From a checkpoint of a small mixture-of-experts model trained on Wikipedia: a softmax router.
Below are experts of layer 5 (counted from 0) of a mixture-of-experts language model. Rows are named router (the router's row for the expert), gate (a neuron's input weights, with its number), up (a neuron's input weights, with its number) and show model dimensions 0-127. Each number is 200 + 40 x the weight over its row's rms, rounded and kept within 0 to 999.
Before each expert's rows: a language model's description of what the expert responds to. This comes from a sample of Wikipedia text that the model never trained on.

# expert 28
What it handles: Name-ending pieces. Final pieces of personal and place names, such as -son, -ton, -er, -a, -is, as in Henderson, Alexander, Melinda, Ebla.
router,170,194,264,181,208,220,165,224,188,180,230,162,217,231,112,200,222,189,167,215,179,197,118,217,254,215,122,128,234,143,213,328,193,171,194,173,187,137,195,200,206,189,205,217,188,190,251,197,172,229,269,147,150,208,210,224,185,163,252,192,223,204,273,213,217,191,215,185,243,228,206,194,176,268,161,195,131,220,237,148,166,230,256,176,338,166,243,189,235,105,201,181,248,150,152,207,147,184,166,198,215,195,190,125,213,145,258,191,147,193,215,135,244,216,130,184,249,175,210,223,185,215,155,131,217,184,188,213
gate0,176,204,242,192,223,227,186,152,176,177,242,186,188,266,201,166,193,267,257,190,184,176,156,210,243,220,106,141,168,154,212,171,182,165,201,216,171,208,177,160,193,112,164,262,220,132,212,181,224,216,234,155,228,168,195,234,276,185,187,150,209,205,269,153,289,265,243,263,192,168,200,174,171,282,243,233,209,220,200,254,223,198,188,186,242,191,263,204,192,178,221,296,184,154,234,152,135,200,245,268,237,230,195,163,169,193,230,164,279,182,176,193,185,256,139,134,188,139,168,154,265,176,138,198,168,181,144,168
up0,161,184,201,227,176,193,163,248,170,194,242,201,195,201,143,206,179,160,142,194,204,137,142,150,131,197,174,121,205,167,186,166,148,198,174,240,244,201,279,244,158,206,266,231,165,151,168,218,195,257,185,222,293,150,212,214,192,235,166,266,245,232,210,147,177,209,176,169,183,209,179,170,139,226,232,171,120,265,215,200,127,140,196,240,260,187,129,234,233,156,134,209,179,200,191,178,120,202,247,240,146,183,230,198,252,187,197,187,166,223,142,187,96,134,102,222,198,182,256,178,235,210,225,219,182,241,211,231
gate1,182,202,196,173,236,219,183,171,125,206,165,156,247,224,163,235,130,252,234,207,234,214,283,71,197,241,183,189,211,237,244,162,172,222,209,250,222,198,204,266,270,231,165,199,219,175,221,157,170,141,202,223,185,207,235,225,266,172,198,325,162,238,224,263,162,162,259,197,232,206,205,179,204,179,167,279,160,192,233,210,253,114,192,240,150,199,128,158,108,206,212,218,225,207,268,189,232,261,230,125,202,196,157,163,215,206,232,205,116,207,187,211,253,165,175,172,204,202,206,202,213,161,129,221,211,228,183,167
up1,259,238,183,170,198,231,219,196,242,193,263,200,188,249,244,190,201,197,195,193,218,149,202,218,252,264,190,179,232,229,155,200,197,113,129,80,212,164,151,207,132,167,179,195,199,193,173,246,123,199,164,186,207,129,164,209,159,226,238,151,231,199,234,213,165,169,207,271,245,171,151,219,222,155,209,147,185,183,249,260,188,272,216,193,220,177,256,199,214,208,223,213,182,190,165,231,261,124,160,308,230,168,252,184,281,205,180,180,120,306,152,244,200,172,201,173,207,192,146,173,243,213,175,227,194,281,200,188
gate2,201,197,208,244,199,169,224,213,220,133,179,118,176,218,173,155,200,222,167,104,176,182,259,142,202,219,217,163,287,185,222,243,208,217,214,187,166,211,273,237,185,168,142,146,249,186,217,202,228,142,204,116,202,192,241,234,257,172,231,257,191,210,173,170,205,195,237,132,249,269,217,204,129,223,207,210,265,280,223,190,242,154,229,121,185,152,147,225,191,162,207,215,175,155,137,198,189,256,228,266,234,215,151,257,241,224,159,156,213,219,224,219,247,248,203,300,250,234,208,190,204,123,182,273,208,244,195,222
up2,289,200,214,209,282,159,198,204,218,241,211,287,238,234,251,228,208,278,201,251,189,180,282,151,257,172,189,224,194,178,278,146,192,244,263,229,191,213,167,190,133,182,278,233,241,263,196,233,283,207,201,204,200,201,173,211,222,244,208,208,166,156,114,208,209,174,185,238,190,164,237,270,211,274,180,176,198,238,132,222,205,135,235,248,232,190,150,149,147,244,207,119,230,151,232,135,185,152,289,201,160,208,209,138,204,191,146,147,221,254,230,177,212,189,189,157,238,227,194,154,204,209,207,170,216,189,214,192
gate3,238,132,241,169,209,180,182,215,178,217,195,141,213,148,221,212,141,207,206,237,222,166,221,248,182,197,207,144,185,170,223,203,230,253,211,278,136,158,250,172,205,177,215,294,165,185,262,202,177,198,222,179,170,340,206,255,183,219,267,154,181,277,207,190,161,224,175,244,188,200,184,201,298,274,123,237,205,168,188,197,165,177,262,187,195,203,222,240,155,124,225,134,247,170,154,276,201,185,176,174,230,179,252,175,259,151,199,167,194,160,189,257,184,222,251,275,197,195,188,164,179,207,237,254,259,200,151,168
up3,176,203,195,118,209,220,250,205,181,237,197,159,233,223,176,214,278,176,187,198,189,193,198,141,240,158,261,174,253,213,286,269,169,213,148,133,202,168,186,240,218,163,150,210,175,148,197,203,194,135,204,126,183,149,172,268,294,187,233,240,189,151,147,199,226,245,183,174,257,178,193,244,188,153,122,213,274,192,213,239,209,239,186,211,208,158,243,204,159,161,241,134,134,217,222,208,241,161,104,206,227,199,190,179,152,166,228,184,208,183,166,209,224,246,299,193,159,241,201,245,233,148,248,193,245,205,113,252
gate4,227,192,253,200,174,170,239,179,150,185,124,176,186,224,200,187,147,254,144,226,164,175,153,167,263,185,216,216,248,215,261,251,206,127,245,177,215,184,199,239,232,235,183,144,236,192,272,221,214,144,218,229,222,206,189,210,269,178,158,125,161,189,220,212,225,123,241,219,220,244,178,186,222,273,192,262,160,204,186,264,182,189,202,194,157,185,197,271,181,106,217,136,155,211,211,243,229,256,246,227,242,210,108,191,116,147,205,225,191,193,195,239,155,270,204,163,202,258,136,221,247,194,132,266,183,121,190,224
up4,163,198,256,188,155,195,236,167,181,221,183,162,242,183,178,257,231,228,212,178,265,236,221,148,212,184,207,205,172,183,146,227,197,210,284,227,170,173,151,193,185,187,210,238,217,176,153,210,196,141,213,290,195,210,269,264,198,240,203,221,223,211,220,213,191,224,179,241,273,256,246,223,205,196,194,192,193,280,156,272,156,160,176,145,157,206,196,267,161,152,235,264,245,203,212,187,163,242,310,188,157,212,191,207,134,162,220,227,175,204,299,245,132,160,145,232,161,134,203,261,212,229,102,172,143,207,131,233
gate5,218,207,265,258,162,218,199,138,229,177,287,194,180,317,235,190,177,227,122,210,273,198,171,198,181,242,174,107,169,147,171,178,195,157,210,225,203,222,170,193,143,214,247,173,118,167,176,245,137,176,237,218,220,234,208,142,185,172,193,237,174,166,219,219,98,196,208,241,197,187,158,225,143,164,181,120,146,227,210,276,248,218,179,121,191,214,184,195,171,119,180,230,181,207,207,195,173,200,200,299,184,132,224,243,239,217,179,164,229,267,220,225,155,205,169,134,169,215,211,196,214,183,255,239,185,233,155,189
up5,239,259,199,172,220,235,241,131,179,297,250,236,211,286,248,184,179,247,198,170,249,177,229,156,232,240,214,143,226,200,205,155,218,165,246,237,153,296,243,213,179,184,242,255,121,199,162,237,249,188,218,248,235,336,212,160,226,144,148,242,179,174,220,169,188,195,212,281,186,197,186,168,89,154,183,175,147,161,193,265,200,176,165,160,145,192,199,307,196,174,210,211,247,272,215,216,143,248,207,219,200,148,200,246,205,220,218,206,184,256,226,202,218,175,177,190,171,207,199,193,179,183,191,198,182,194,195,216
gate6,215,173,197,202,217,155,206,272,136,222,201,258,231,177,182,150,219,221,219,203,162,160,137,132,171,203,210,194,204,206,149,212,166,160,95,217,196,198,221,215,223,217,153,223,157,144,165,206,280,101,249,225,168,164,169,260,155,173,172,237,230,206,245,152,217,200,277,193,199,260,250,294,154,164,148,189,173,119,221,246,221,243,205,176,192,182,191,247,221,199,269,187,166,184,232,189,225,153,250,178,154,180,178,242,111,239,201,212,168,191,267,287,204,193,228,217,168,177,175,190,85,223,200,186,211,265,220,221
up6,186,163,217,124,267,242,214,177,142,223,145,172,156,158,218,203,248,198,203,168,173,181,157,199,208,204,135,199,196,151,254,141,183,164,179,97,229,261,204,225,169,187,193,212,197,184,205,228,227,161,246,89,222,163,182,191,183,146,208,166,189,188,193,238,274,144,195,211,236,319,177,213,171,226,211,191,188,211,253,130,182,176,115,233,208,147,153,182,156,211,189,260,126,161,175,122,213,163,249,191,235,201,207,171,211,183,234,227,236,265,111,248,124,185,177,194,191,244,178,153,130,244,217,227,203,211,234,189
gate7,189,171,227,210,180,149,154,220,234,172,242,183,204,160,116,204,207,213,242,178,242,222,222,168,182,113,208,263,192,170,243,122,221,188,241,135,178,190,202,217,147,260,301,220,252,112,170,218,194,152,241,215,186,277,150,183,197,218,257,237,147,221,199,201,154,175,231,194,226,255,136,222,227,227,186,233,213,220,220,186,233,278,212,238,201,240,132,216,157,147,202,307,222,271,188,175,179,246,207,264,216,166,102,212,219,258,151,171,212,245,142,153,196,191,237,150,221,202,204,186,176,220,189,158,209,185,184,277
up7,247,217,245,235,191,225,203,176,133,190,245,194,184,210,239,151,186,224,201,126,211,142,137,208,121,192,235,191,193,129,160,175,153,201,186,189,205,174,230,159,248,208,173,194,210,250,214,226,206,138,174,179,191,218,267,214,213,214,233,178,162,156,218,264,175,231,193,223,192,205,255,280,257,87,162,293,174,255,176,275,226,210,263,212,226,163,175,180,207,227,225,184,202,213,224,219,201,89,132,206,254,195,216,129,230,194,258,202,177,176,262,158,203,218,263,176,151,172,256,177,226,208,173,216,283,195,96,216

# expert 1
What it handles: Mid-word consonant pieces. Short inner word pieces, often g, d, ag, id, ed, right after an opening syllable in names and words, as Le-g-end, Leb-an-on, el-im-inated.
router,180,208,264,251,193,234,136,191,311,238,173,249,191,222,160,281,198,212,179,138,123,139,185,171,223,84,226,150,152,235,205,170,214,123,297,130,201,142,187,145,252,242,133,181,203,222,216,141,180,209,249,156,210,175,222,180,211,189,122,195,223,228,169,230,200,180,263,223,273,208,214,250,220,204,214,224,226,255,193,259,244,162,182,161,213,118,195,201,214,166,211,176,188,169,158,225,175,156,209,186,190,207,134,199,202,188,191,152,244,210,210,207,186,224,181,147,206,148,247,206,195,226,176,175,116,228,154,240
gate0,176,190,208,187,267,193,222,182,198,232,172,216,194,230,161,273,248,169,231,225,165,227,185,172,170,195,209,185,109,194,198,160,299,233,243,233,213,254,189,134,139,171,121,115,259,184,133,137,221,235,138,205,215,220,202,156,293,255,240,248,137,197,171,258,249,240,191,258,194,185,207,127,183,183,248,169,213,319,236,270,245,168,196,212,197,223,201,169,172,125,234,153,212,183,243,185,234,207,220,195,170,210,260,216,215,195,167,254,139,207,188,211,201,260,199,158,173,170,185,219,223,164,169,168,258,242,221,215
up0,243,255,342,203,219,186,197,192,233,205,149,199,128,279,198,148,184,172,202,212,198,244,217,270,160,141,141,199,153,261,212,222,194,222,227,208,219,159,153,253,133,228,174,190,186,223,151,256,225,267,180,181,112,178,242,215,214,194,264,226,217,215,170,171,201,217,236,181,254,229,255,216,163,199,133,144,142,221,272,131,163,180,247,215,227,219,233,107,240,163,224,256,192,214,136,192,230,143,180,191,180,145,180,238,191,190,206,202,250,188,249,180,164,180,239,234,194,198,186,131,218,205,154,266,202,162,153,220
gate1,143,254,270,243,226,240,216,286,133,204,239,175,267,172,253,201,210,163,198,210,275,225,133,240,126,166,179,195,179,168,188,204,177,209,204,214,183,162,266,177,248,206,234,255,206,224,277,117,281,227,184,200,194,192,229,219,249,210,139,240,146,264,208,183,166,194,260,138,191,252,212,231,268,194,253,243,224,230,217,213,156,192,179,89,194,185,180,198,182,223,240,147,220,242,208,229,209,126,219,217,152,141,211,248,246,246,161,206,167,143,282,184,226,202,183,144,201,150,239,201,223,186,162,154,186,165,202,221
up1,183,224,267,189,185,232,147,109,209,213,240,183,233,175,137,186,205,120,246,183,168,170,153,243,207,189,287,156,196,133,205,249,221,185,167,269,190,250,215,235,216,230,258,200,180,205,177,117,234,149,205,209,150,217,210,195,266,168,170,153,251,233,141,135,228,143,294,174,222,238,127,220,230,188,149,209,234,216,163,176,217,159,239,185,121,173,219,204,225,201,227,251,174,219,117,184,194,177,175,149,184,166,185,176,184,222,195,305,145,183,214,160,191,245,151,183,221,286,171,245,140,246,206,197,225,164,209,188
gate2,111,227,179,168,218,139,148,183,281,234,243,206,201,163,223,217,188,214,203,149,126,248,222,157,188,246,191,201,283,242,211,204,119,178,230,218,276,140,267,234,182,246,208,231,227,171,136,180,237,107,243,152,165,196,228,188,195,173,215,174,230,189,168,172,261,226,197,200,203,227,262,200,196,264,203,162,157,195,213,287,157,112,219,218,269,191,192,140,191,207,250,232,166,213,234,213,160,226,221,245,179,198,169,204,274,192,263,177,173,193,195,208,262,146,228,272,245,167,242,186,144,196,134,236,270,188,218,193
up2,159,184,179,204,247,218,191,130,125,224,198,222,235,305,220,231,234,251,256,224,87,146,208,201,143,170,176,253,151,213,167,140,175,224,221,168,124,190,213,196,249,211,219,252,215,223,206,209,220,232,153,106,223,198,264,200,175,182,152,203,245,171,233,261,125,188,158,230,181,181,227,176,181,151,222,135,137,180,183,199,229,198,135,189,251,231,117,190,248,162,236,155,174,243,152,178,173,198,269,221,194,214,138,192,206,236,257,141,242,174,242,228,205,220,261,245,220,181,133,200,201,180,187,205,187,213,123,237
gate3,158,255,182,207,195,125,173,175,235,230,163,206,196,180,243,260,151,192,223,255,296,214,212,140,227,280,220,192,227,134,168,209,266,182,193,200,201,218,196,205,172,221,231,213,238,260,206,212,115,208,175,266,240,170,231,193,194,189,102,146,188,139,218,215,197,265,234,239,158,177,228,245,242,91,157,238,230,173,175,251,180,159,203,228,203,228,204,213,211,190,245,124,190,222,178,253,188,135,209,205,113,166,228,243,166,184,202,284,167,130,200,179,253,190,233,130,214,245,254,134,183,215,240,199,235,151,208,179
up3,173,190,262,205,239,244,144,137,282,230,254,283,248,180,260,227,193,194,191,215,265,208,198,135,273,116,233,250,215,154,178,167,245,163,171,229,233,170,253,116,266,250,165,213,216,149,194,177,177,187,187,177,201,226,187,200,232,139,214,187,214,245,203,242,194,158,205,182,218,226,227,247,308,190,233,123,187,191,191,132,260,293,201,248,247,186,202,209,164,169,162,133,222,200,212,263,201,186,203,241,197,239,181,223,215,164,184,204,250,176,189,155,217,235,181,208,189,206,131,103,187,227,135,210,210,193,153,171
gate4,183,188,218,229,265,232,216,168,191,272,206,248,232,199,207,256,239,157,161,155,207,246,184,182,199,96,201,308,235,167,135,227,252,244,186,217,222,189,262,143,197,204,196,144,183,172,169,236,214,266,122,229,202,138,177,230,212,274,169,235,138,194,157,228,147,197,240,195,259,218,227,255,156,242,195,225,188,183,161,238,237,246,227,228,236,226,201,215,241,205,184,182,325,260,188,218,191,118,281,243,187,212,212,203,150,186,209,225,171,219,181,253,247,183,154,166,217,239,198,169,245,222,202,159,169,270,144,227
up4,226,152,173,225,178,234,192,132,214,234,217,159,209,195,199,272,132,190,241,142,183,295,224,213,215,202,155,193,187,239,170,191,174,217,200,232,178,197,198,209,216,246,255,235,128,250,196,229,234,161,191,248,160,227,197,224,173,224,152,210,210,208,241,197,162,262,204,283,182,195,284,276,229,157,195,196,229,238,174,222,160,205,219,223,163,175,217,176,169,220,266,249,209,222,167,195,124,213,247,164,271,202,210,252,258,132,180,221,294,174,226,182,254,169,187,143,285,136,260,179,113,232,225,201,198,116,219,282
gate5,130,221,197,285,174,225,192,213,185,223,161,213,128,178,235,207,151,292,249,174,184,132,227,246,221,199,205,182,153,253,184,218,189,246,180,161,202,256,199,111,251,209,264,174,196,211,259,242,132,258,183,147,150,122,189,174,200,200,216,182,194,225,132,241,272,259,175,229,180,246,173,206,161,223,219,213,208,229,201,309,274,221,225,248,244,179,152,177,235,163,166,190,238,193,289,291,200,195,239,243,126,223,190,215,159,215,222,211,250,215,214,203,264,158,182,172,153,207,197,187,196,202,179,204,177,148,248,247
up5,175,169,211,192,212,152,246,219,174,139,154,202,239,184,229,222,210,130,284,223,217,221,156,209,175,165,120,155,203,217,207,194,233,181,147,197,166,230,199,212,168,230,252,177,245,190,259,187,252,175,134,226,225,266,150,221,172,193,227,244,228,238,220,186,156,149,160,160,228,157,261,159,204,240,223,124,104,169,257,208,188,141,196,164,140,221,242,191,221,179,193,326,252,226,127,98,192,193,251,217,215,209,232,179,180,257,172,209,128,242,236,206,226,187,221,175,162,205,231,219,239,211,268,198,254,239,247,143
gate6,182,151,234,214,254,262,217,154,217,198,183,196,177,262,173,259,206,221,200,180,252,209,118,146,185,204,210,136,229,200,110,183,174,164,262,191,202,197,230,201,163,186,134,161,206,287,191,247,206,170,231,219,202,188,244,203,268,282,160,194,202,231,174,140,186,145,263,199,207,177,166,186,140,190,169,215,219,237,83,229,226,243,174,224,177,219,236,172,235,153,170,182,222,196,209,93,291,139,194,199,139,226,164,247,237,189,263,184,188,203,168,230,151,210,148,244,181,181,132,173,220,219,158,217,280,156,252,193
up6,236,226,176,162,215,119,181,223,145,197,197,214,186,216,207,101,207,182,195,237,227,185,216,259,202,165,203,184,200,227,190,177,171,180,210,203,133,229,204,229,288,198,185,223,128,177,104,210,201,265,207,173,169,265,192,190,213,232,130,207,131,260,173,109,214,196,238,187,142,166,227,167,219,200,179,247,230,218,223,195,98,119,218,247,231,227,181,183,174,211,229,224,185,192,273,240,222,171,259,208,212,253,147,183,261,296,179,203,176,179,177,271,230,193,235,188,181,95,199,183,217,161,235,120,215,181,237,128
gate7,169,265,148,178,262,200,168,259,145,202,243,244,306,219,207,220,173,180,132,203,200,229,173,206,212,213,239,142,170,134,234,167,88,260,212,151,241,224,216,189,184,187,257,133,181,200,190,140,182,233,291,198,244,182,222,207,226,209,175,178,145,218,175,129,163,199,231,164,239,131,246,178,174,259,198,214,229,111,244,257,246,170,211,159,112,178,201,234,214,183,216,178,235,151,199,190,208,133,126,253,189,209,201,173,264,257,204,164,233,256,214,256,248,167,225,235,255,189,206,217,206,198,168,176,193,199,230,170
up7,224,171,87,228,194,116,227,213,149,215,224,200,234,251,190,125,184,212,200,200,164,188,201,241,174,132,256,203,225,179,246,226,176,210,91,205,216,267,190,141,171,109,225,247,191,211,202,276,188,183,170,190,269,193,228,163,265,185,166,184,206,110,221,256,237,260,158,201,194,235,132,195,189,210,223,136,204,154,182,146,214,158,205,310,190,193,205,225,158,232,212,231,136,226,176,193,210,231,230,121,143,179,199,234,208,238,203,231,160,256,166,165,188,216,216,249,155,235,167,183,105,190,206,167,200,210,173,202

# expert 15
What it handles: Mid-word proper-name pieces. Middle pieces of proper nouns and adjectives after an opening consonant, especially Ch-rist-ian, plus India, Pennsylvania, Portuguese, learn.
router,232,162,283,221,331,206,145,207,220,190,178,265,194,124,169,215,234,187,190,140,181,199,185,150,248,241,197,213,276,206,185,180,200,212,172,187,173,240,220,270,220,198,179,225,147,224,169,191,207,191,162,264,223,219,240,227,145,185,231,260,199,146,256,228,220,188,257,210,270,162,177,237,167,208,177,171,162,217,139,259,81,221,175,220,236,159,226,207,203,148,180,181,124,222,147,228,153,217,207,204,177,259,218,158,189,189,236,90,162,240,185,164,300,211,177,166,202,192,220,210,179,148,161,206,211,172,209,133
gate0,172,254,226,235,230,258,173,131,193,232,156,230,218,233,202,203,171,205,221,115,239,143,207,172,243,157,255,247,229,144,198,161,206,156,116,248,137,167,194,205,126,213,186,192,215,124,221,253,190,197,132,230,187,237,288,253,183,239,189,270,181,274,211,154,180,223,248,275,262,208,277,155,209,210,169,252,266,238,169,140,228,215,198,243,163,254,151,219,162,222,121,151,217,181,183,191,234,165,170,235,202,190,205,172,234,134,194,186,167,189,259,195,198,154,297,158,208,211,173,160,178,195,186,211,189,176,168,180
up0,168,170,88,173,212,180,236,235,231,188,263,151,218,215,111,210,215,220,258,249,246,184,230,158,186,193,237,142,247,145,227,199,160,187,150,221,179,179,140,209,213,165,172,207,235,189,218,206,137,214,202,224,190,177,219,238,211,290,212,181,201,299,222,202,242,199,250,136,192,209,141,242,210,176,162,237,220,114,177,145,173,222,216,130,156,194,162,246,200,189,186,199,190,159,246,147,195,208,179,243,131,151,234,215,270,176,185,121,238,224,277,258,111,246,169,218,212,206,184,165,286,238,151,231,184,233,179,199
gate1,212,227,228,218,252,261,224,198,165,245,153,237,214,232,225,146,223,123,191,185,170,197,130,206,212,227,198,244,207,189,165,191,199,150,206,146,200,272,248,221,155,199,194,166,188,190,138,193,136,169,230,186,167,166,185,174,139,251,201,122,182,251,277,142,205,212,207,281,165,274,143,98,244,195,207,216,216,259,182,229,161,205,226,180,200,176,173,170,181,159,231,241,197,195,153,192,262,175,268,94,120,133,202,171,300,209,244,176,211,212,243,172,244,231,203,174,231,237,243,183,219,196,218,247,223,232,151,136
up1,215,239,125,221,180,154,255,221,204,159,205,242,207,209,202,186,233,211,283,139,225,185,239,197,128,163,176,170,178,173,243,247,220,192,161,161,195,112,194,151,246,159,322,181,280,201,280,214,247,193,192,200,202,217,183,147,231,222,281,209,180,239,176,229,246,243,154,114,121,187,284,160,237,225,249,254,201,203,221,218,225,226,166,175,170,159,217,154,195,185,212,206,195,236,224,193,236,232,336,226,219,186,155,179,209,217,244,183,254,133,198,241,215,259,220,203,218,196,196,220,207,242,165,169,242,200,150,211
gate2,134,248,276,113,227,282,119,185,196,196,171,231,102,221,87,167,237,179,188,246,128,93,142,256,209,280,196,194,171,165,189,182,242,168,170,173,204,221,176,203,152,259,232,260,198,254,170,248,203,209,173,213,208,198,175,190,209,216,212,236,189,165,275,220,230,164,167,222,221,206,248,129,207,170,204,136,223,279,198,204,214,218,183,170,210,193,229,176,200,205,216,171,182,224,173,216,185,161,155,229,136,268,174,157,219,193,260,210,196,161,210,224,274,190,193,164,183,132,185,197,179,205,214,103,202,242,209,191
up2,210,198,124,175,192,224,186,235,219,189,120,167,195,170,182,188,186,281,231,193,262,181,210,158,143,189,192,170,229,245,185,203,173,171,220,230,195,188,221,232,201,154,163,260,242,227,149,181,203,244,137,143,163,141,191,180,223,164,117,181,156,188,249,140,140,213,219,229,176,183,158,117,211,204,234,279,233,165,127,255,216,178,241,172,289,127,164,204,199,191,231,216,136,114,167,195,204,206,162,192,184,160,187,156,224,207,171,172,219,166,280,205,293,207,222,223,223,194,198,143,210,220,142,107,222,237,176,289
gate3,144,129,217,183,286,229,116,234,224,225,190,118,236,242,220,223,238,233,230,200,165,209,178,241,184,162,186,160,277,237,234,157,132,191,187,250,168,230,134,193,268,152,217,230,225,170,194,236,153,269,201,130,271,208,251,123,142,240,160,186,192,201,173,175,132,159,172,245,245,146,198,193,123,210,188,167,177,182,198,155,197,236,168,235,234,245,221,94,199,186,159,151,225,252,236,141,168,179,167,225,206,243,238,140,177,207,219,218,250,157,194,196,284,172,232,210,220,141,237,166,221,199,209,185,228,230,202,196
up3,214,186,201,189,232,204,213,176,245,309,281,198,200,255,206,225,239,209,252,198,185,220,251,177,186,234,231,148,161,191,196,152,66,216,259,197,177,231,167,263,204,183,187,200,280,226,221,237,198,197,149,218,256,196,195,230,188,105,230,227,158,259,244,202,200,223,254,241,238,171,205,158,186,127,178,224,165,97,163,184,180,228,160,154,161,158,198,240,172,167,169,209,245,151,260,185,153,167,203,192,209,172,261,212,208,197,175,233,212,252,197,266,197,193,125,107,200,265,254,164,190,265,166,222,198,193,237,237
gate4,224,161,225,146,152,220,217,265,111,239,203,194,102,125,262,225,260,257,196,180,269,182,207,231,223,243,156,244,226,185,198,188,184,193,175,163,173,220,195,225,252,255,160,196,219,144,201,144,211,206,166,155,227,190,144,236,195,203,206,185,193,197,267,125,186,180,177,201,235,179,135,155,117,221,253,231,179,228,261,201,225,260,224,145,214,171,129,169,229,128,225,196,187,202,156,270,226,169,236,208,226,160,189,111,203,160,182,162,212,184,251,105,214,199,162,219,217,190,150,235,234,170,158,208,136,275,240,235
up4,197,245,186,300,161,245,177,227,285,262,165,191,218,208,218,276,182,201,180,226,235,202,247,238,185,201,304,283,233,142,171,173,248,207,172,161,124,165,176,249,180,187,190,132,233,168,252,165,192,213,220,186,173,172,249,219,141,182,190,182,261,215,144,232,213,225,183,217,171,201,143,188,191,185,235,201,231,223,166,145,198,268,184,140,226,164,227,152,204,227,109,210,217,206,175,182,242,225,141,196,225,191,190,236,217,223,223,216,169,189,214,201,118,74,178,236,154,172,198,133,136,166,175,164,150,150,175,147
gate5,214,170,226,204,156,201,175,214,191,174,255,261,217,192,178,174,140,153,157,163,336,176,219,291,210,228,173,221,198,125,194,160,152,214,173,159,223,248,305,236,194,192,219,224,169,227,220,195,183,168,112,172,193,127,238,203,229,253,195,275,184,208,172,200,127,184,213,234,254,157,235,298,157,251,198,132,152,222,246,142,165,175,167,190,253,176,290,182,195,227,189,204,214,242,197,243,182,150,187,197,198,214,245,167,165,185,211,198,213,166,156,228,204,222,220,208,149,211,223,204,235,167,234,170,203,304,259,216
up5,225,234,166,239,169,139,207,172,134,196,158,183,216,281,260,162,148,142,189,264,244,169,170,236,224,251,194,145,215,192,182,229,134,120,234,160,165,171,148,225,167,191,174,205,144,158,160,220,192,186,248,185,157,245,172,141,215,104,200,151,162,236,193,202,252,176,241,150,263,246,218,252,218,218,235,175,199,239,220,217,302,201,214,216,204,232,177,194,203,255,159,216,135,213,151,137,234,158,177,193,226,143,134,256,232,215,205,233,184,227,234,161,142,203,242,253,196,219,186,152,190,198,222,204,87,225,268,172
gate6,204,122,242,167,232,166,213,223,151,154,158,180,194,149,148,219,221,225,178,71,260,199,215,186,215,225,207,251,168,126,159,197,185,239,163,151,146,181,165,233,173,213,211,223,268,156,233,199,215,156,242,243,258,217,169,168,187,176,191,259,205,189,189,185,210,176,210,167,184,225,163,205,219,161,260,168,168,198,201,177,227,140,209,156,90,185,191,138,172,157,188,146,227,165,199,180,225,113,210,224,219,217,231,183,232,265,131,280,148,197,111,169,179,153,139,214,157,178,168,255,142,225,187,221,141,205,285,225
up6,178,241,215,194,225,198,146,185,188,185,110,175,185,238,218,195,229,184,241,220,191,172,231,171,315,158,143,163,231,195,218,288,244,188,215,174,254,158,242,199,254,168,144,251,190,196,213,234,155,141,199,231,219,166,201,197,197,196,161,174,193,83,153,247,189,197,201,282,256,194,247,209,218,102,230,206,142,217,284,147,201,205,219,211,172,204,182,224,210,156,245,158,216,263,208,263,144,203,138,153,156,215,234,226,233,230,230,160,209,211,217,183,265,193,182,176,184,135,254,125,224,160,226,228,156,270,245,155
gate7,251,163,187,204,173,277,238,227,163,202,289,223,210,284,133,200,160,218,153,170,209,243,150,179,188,185,154,254,241,172,195,161,110,205,103,232,225,236,238,203,177,218,236,228,259,141,246,210,180,176,180,192,149,243,234,158,200,188,193,167,209,191,134,142,235,150,217,246,154,207,210,158,242,183,202,187,224,148,168,251,186,185,172,205,185,157,203,217,216,140,194,220,271,221,249,104,212,148,252,279,197,150,187,221,179,174,241,169,175,182,186,207,321,239,136,203,207,208,146,130,169,143,168,202,219,204,221,175
up7,166,142,170,289,208,131,162,217,157,233,197,207,229,158,247,193,246,195,208,147,218,217,215,204,251,198,154,234,254,202,261,203,189,200,143,185,149,213,188,254,263,219,246,252,166,131,209,231,99,199,232,170,187,217,168,193,214,206,270,234,128,233,249,243,174,206,239,180,165,193,124,292,201,257,203,196,162,169,340,227,179,161,221,247,173,167,197,219,236,212,229,189,258,258,186,254,222,217,182,151,222,206,210,188,199,162,238,214,186,197,143,275,265,162,266,187,230,218,247,189,232,224,221,151,205,170,218,143